config = dict(
    d_expert=160,
    d_shared_expert=0,
    router_score='softmax',
)
Below are experts of layer 5 (counted from 0) of a mixture-of-experts language model. Rows are named router (the router's row for the expert), gate (a neuron's input weights, with its number), up (a neuron's input weights, with its number), down (a neuron's output weights, with its number) and show model dimensions 256-383. Each number is 128 + 32 x the weight over its row's rms, rounded and kept within 0 to 255. Numbers have three digits each.
After each expert's rows: a language model's description of what the expert responds to; "raises" lists some tokens whose logits its average output raises strongly, later layers aside. This comes from a sample of Wikipedia text that the model never trained on.

# expert 13
router:086104114108166149127046193176153110144097130161145160113102111162112177112112106099085105084117142098115170155135148126121144127121163129120149120122189075084144128087123091136109124109104076237135120110120145178180143104163141151116153116140145127096033069124090162113160155123174138118145138092101106142161123137159074109121115109189148163199149108218110135124217199133155141124131
gate1:063115183157106071095131145141159078121138125105116135126098109138096154153122135144093139147133081155184153094149141162088113133108101150177116132122128092079156135172181088147146083123155097072170160125139150141164126132090154142115120065108132071177122109134116092097119116105189146100028154105132176156122159125125147145124092112144064143095108090113156147119112180102207155143096
up1:085116140085124158131085123136152094170128196108093116114175150121165123076123119193163176120144158086076125153127148143175121166134111180137093051049065159148153119080120143064095131114153115080197097113110109136165102128092168201037113067088131162137127094136112063162143093061157140088142111091152084131159090167130090085153160155106131162143178153103118174084132170082086158116128
down1:051071094148121136157147134141173122133145085098146094154056148167114139089160115147110096134107102099120092176199155194100134162101103150175042145125112184091124177145199120128145123128119159093146115175103113155126102112147136123109074169095117051150122127099084100156122180078083101198110126117165146159111103091158150105161104103112128132138146124130081156150099137129117130169173
What it handles: The preposition of, closing parentheses, section-heading == marks, and century prefixes of years such as 201, 198, 194.
raises: "ium", "ified", "ible"

# expert 18
router:118150164168117147058132142074135097095111125128176124121110138107118167191134099183141075177075072093112135172182107219062078126126131120109136087094127078153072117067136136113176136124158125139147142112122155132123136084154140169072160154085062071179121133154144079163073144130129107184198185096178158137127141089151129124143147107101159198146085132122133163130182130100150134181142
gate0:108156100082124131106142126128112086101100200179105115096113169129134175210093115149174116132120094123101092109131144104178120149107153112098084114155050112108110135086161113142130119160158179148140127144163071102104119075163135115185128134134121121184137107097123160135120146170152100118116099099095149212142122129120127106163120106156097113128137165114164139067115131143136115117103
up0:149138076115100142123119096134126173080093094155143092102083180129179109113124172156167131064130114163060178090122188092167163114160139106085107147094122170162172117166089125117153167113113163133100135046126113185138097157058175197117114159173139122087147138187111120157178117165106112174142126143090151101075169155150100145114168148126095095130122141066071114099115148081111078116148
down0:137125136073096154183162096157138086116120151106142116122123123166093105170110136180215132082136130139171140117089181144174143104114144109149138102147169131120104113131163157084155166072155098201121111172124149131130153182097148158122136134172117135103160128097104185124161160113110142188131140121130134156172073134149107130140157152107134070085121083162097124143134159135141070139138
What it handles: Line-initial list hyphens and short opening pieces of words like un, re, sc, ch, sub, D, Consec.
raises: "ad", "as", "ed", "ied", "ast", "av"

# expert 9
router:164131122098102154136076137133105142012158111106197147113083103127194174107163130135232186070134180140108135137139110167083169119142130184133122102165127072105086149157146045117129119131128117185134158113175135130093143110128155089130158137065181120116107116114182132096141128076146134173148168148128171136102140108156106186074134059149159111166151155132135155138088126090163052186131
gate1:156195183089167077137087139171151133091170106155141136097102086147153111160139117123142120128090160104088123134118156174065086097133118092134135135096116133131107110189167121122126111093182163099160160159159147114134185085103154113119125133117096092153105131156228143149099153118156121176075129147183106137116238160089115094105101129156122134143155101139150210157118187126119149126101
up1:148188110107094110139137164146146167127152130106117149130172150156154176117128092172175122132195151122170132159151170124131089042091146163124100131099068062125137150121133105097098097118134065095060104114109097187147155123144136101137114125118119146152123139154151177224089127069153103130166221113135114137121100130139098123142058133113066135101137176155101128111125127106109124167100
down1:149139111166039124101139106125161167158067140119172139160125079113084144143108101128065102136125148139168111053123140109164149063106152214115112136137076170093150085092068122104141185139071134096099138113144084166151156081155099073143140131157115116135172138138184058154153109155071117134104135109186174135173131119129092116125158104127106120110163109076123137109107147109117138095133
What it handles: Digit groups after a decimal point or thousands comma, as in 23,296 or 12.012, plus possessives his, its, their and quantifiers.
raises: "Scientific", "=", "Member"

# expert 19
router:154111096197153144126106121144157090160139130179117112167173183136126151113178097112114103102143105096105163169152156126092099128176176122090163131081089120105140123078137149073127074150125169173146181119163171148130168109107126145077110176080080083181068080143155193105170070122126126103124132065101109152112124072164061178132120138131154109109109107169140211148152092083168121112123
gate1:145174149152128073111139164130074131149163125147168149137116133130146236131100102138109084083147193124113097108136101144120163133132154153134057120135102067137155154126135120084135104147188152141093085065117129118155118199085137112124120102147073138118081109088137125117168148170066138176117163131149147164162112135123112081089124186117155184108121104127148118128135115105159126135126
up1:166091148167197136118124098103156120187169174155136194174132157113040133149129163127144155172093137152140113125075130142134111145165099135195100118101133115146084110159145177151112101165130128150116174130131120155155117058097162146134172166147101159142123125093188130207147147139160098161130128104099122117102151108148140175145155107146074076157063172086113104082126129111116167090129
down1:143139153126146122123112167170183097096122095156131107115167126163189117090125163096114152138176129134127150121121177122211127118118136118170081112121124119149173134119112089143179094132164135181139171157172166152157195066154127102205062193165123118098150153128113099171146105142085101160108161094079114109113122169182113146145127072104125117194106128169139150097166132111123113162135
What it handles: Single digits and short numbers in dates, coordinates and measurements, and the conjunction and joining names or nouns.
raises: ",", ".", " to", " (", " or", " with"

# expert 6
router:136151078113123110155144083095124130107128161055138122127147119149098142150109087158143120107153100026130118147153152049087144085166171145147111123135115078114144123102153126093124149092168114151139106142067141094157134099109166141155118170127168104157135143162160133110091085174113107142115164073101102144138128212220117127149124094114128148128101118141138147151148098066159140110053
gate2:086062109131057069099123121075154087157119105108116116161087178149181117158118087078147165098100152146086118108146164112050116143165156090135168152162104051183097108142148092120098069172167178118112142141173147111109165090134168096121113132134146171089110128126166119079104120138163124121116139122149151174114155113137070084089147118114124158161155141135214113115127144116127117158091
up2:120163169142095156100138185116097136114119190141111160189138117128135162150128071033129101138151147086138126139064095109146106105129045045181150127165061151112151081146117218073130144137116175122124136164118154134097129134137179117190123128118115156054145155142117161126167158210150143124135130133176185115147103149117105117116090224123073126091139115147192096090048095158129213153155
down2:157109119056094150109094096093132149097133128114133133171171121113095182083115130116129116126098152119189103151160156187156095119145130114066079124109109080158109172134197128086093092077136130125072148116175105147104117130105141127150165126104210156119086184064127082141156119176080124092088201148139078146131133112150074158130095100116152095141116095148156155156199119121176181092169
What it handles: Commas, including thousands separators, and prepositions like in, at, during, within, often before places or leagues.
raises: " ", " which", " and", " order", " of", " it"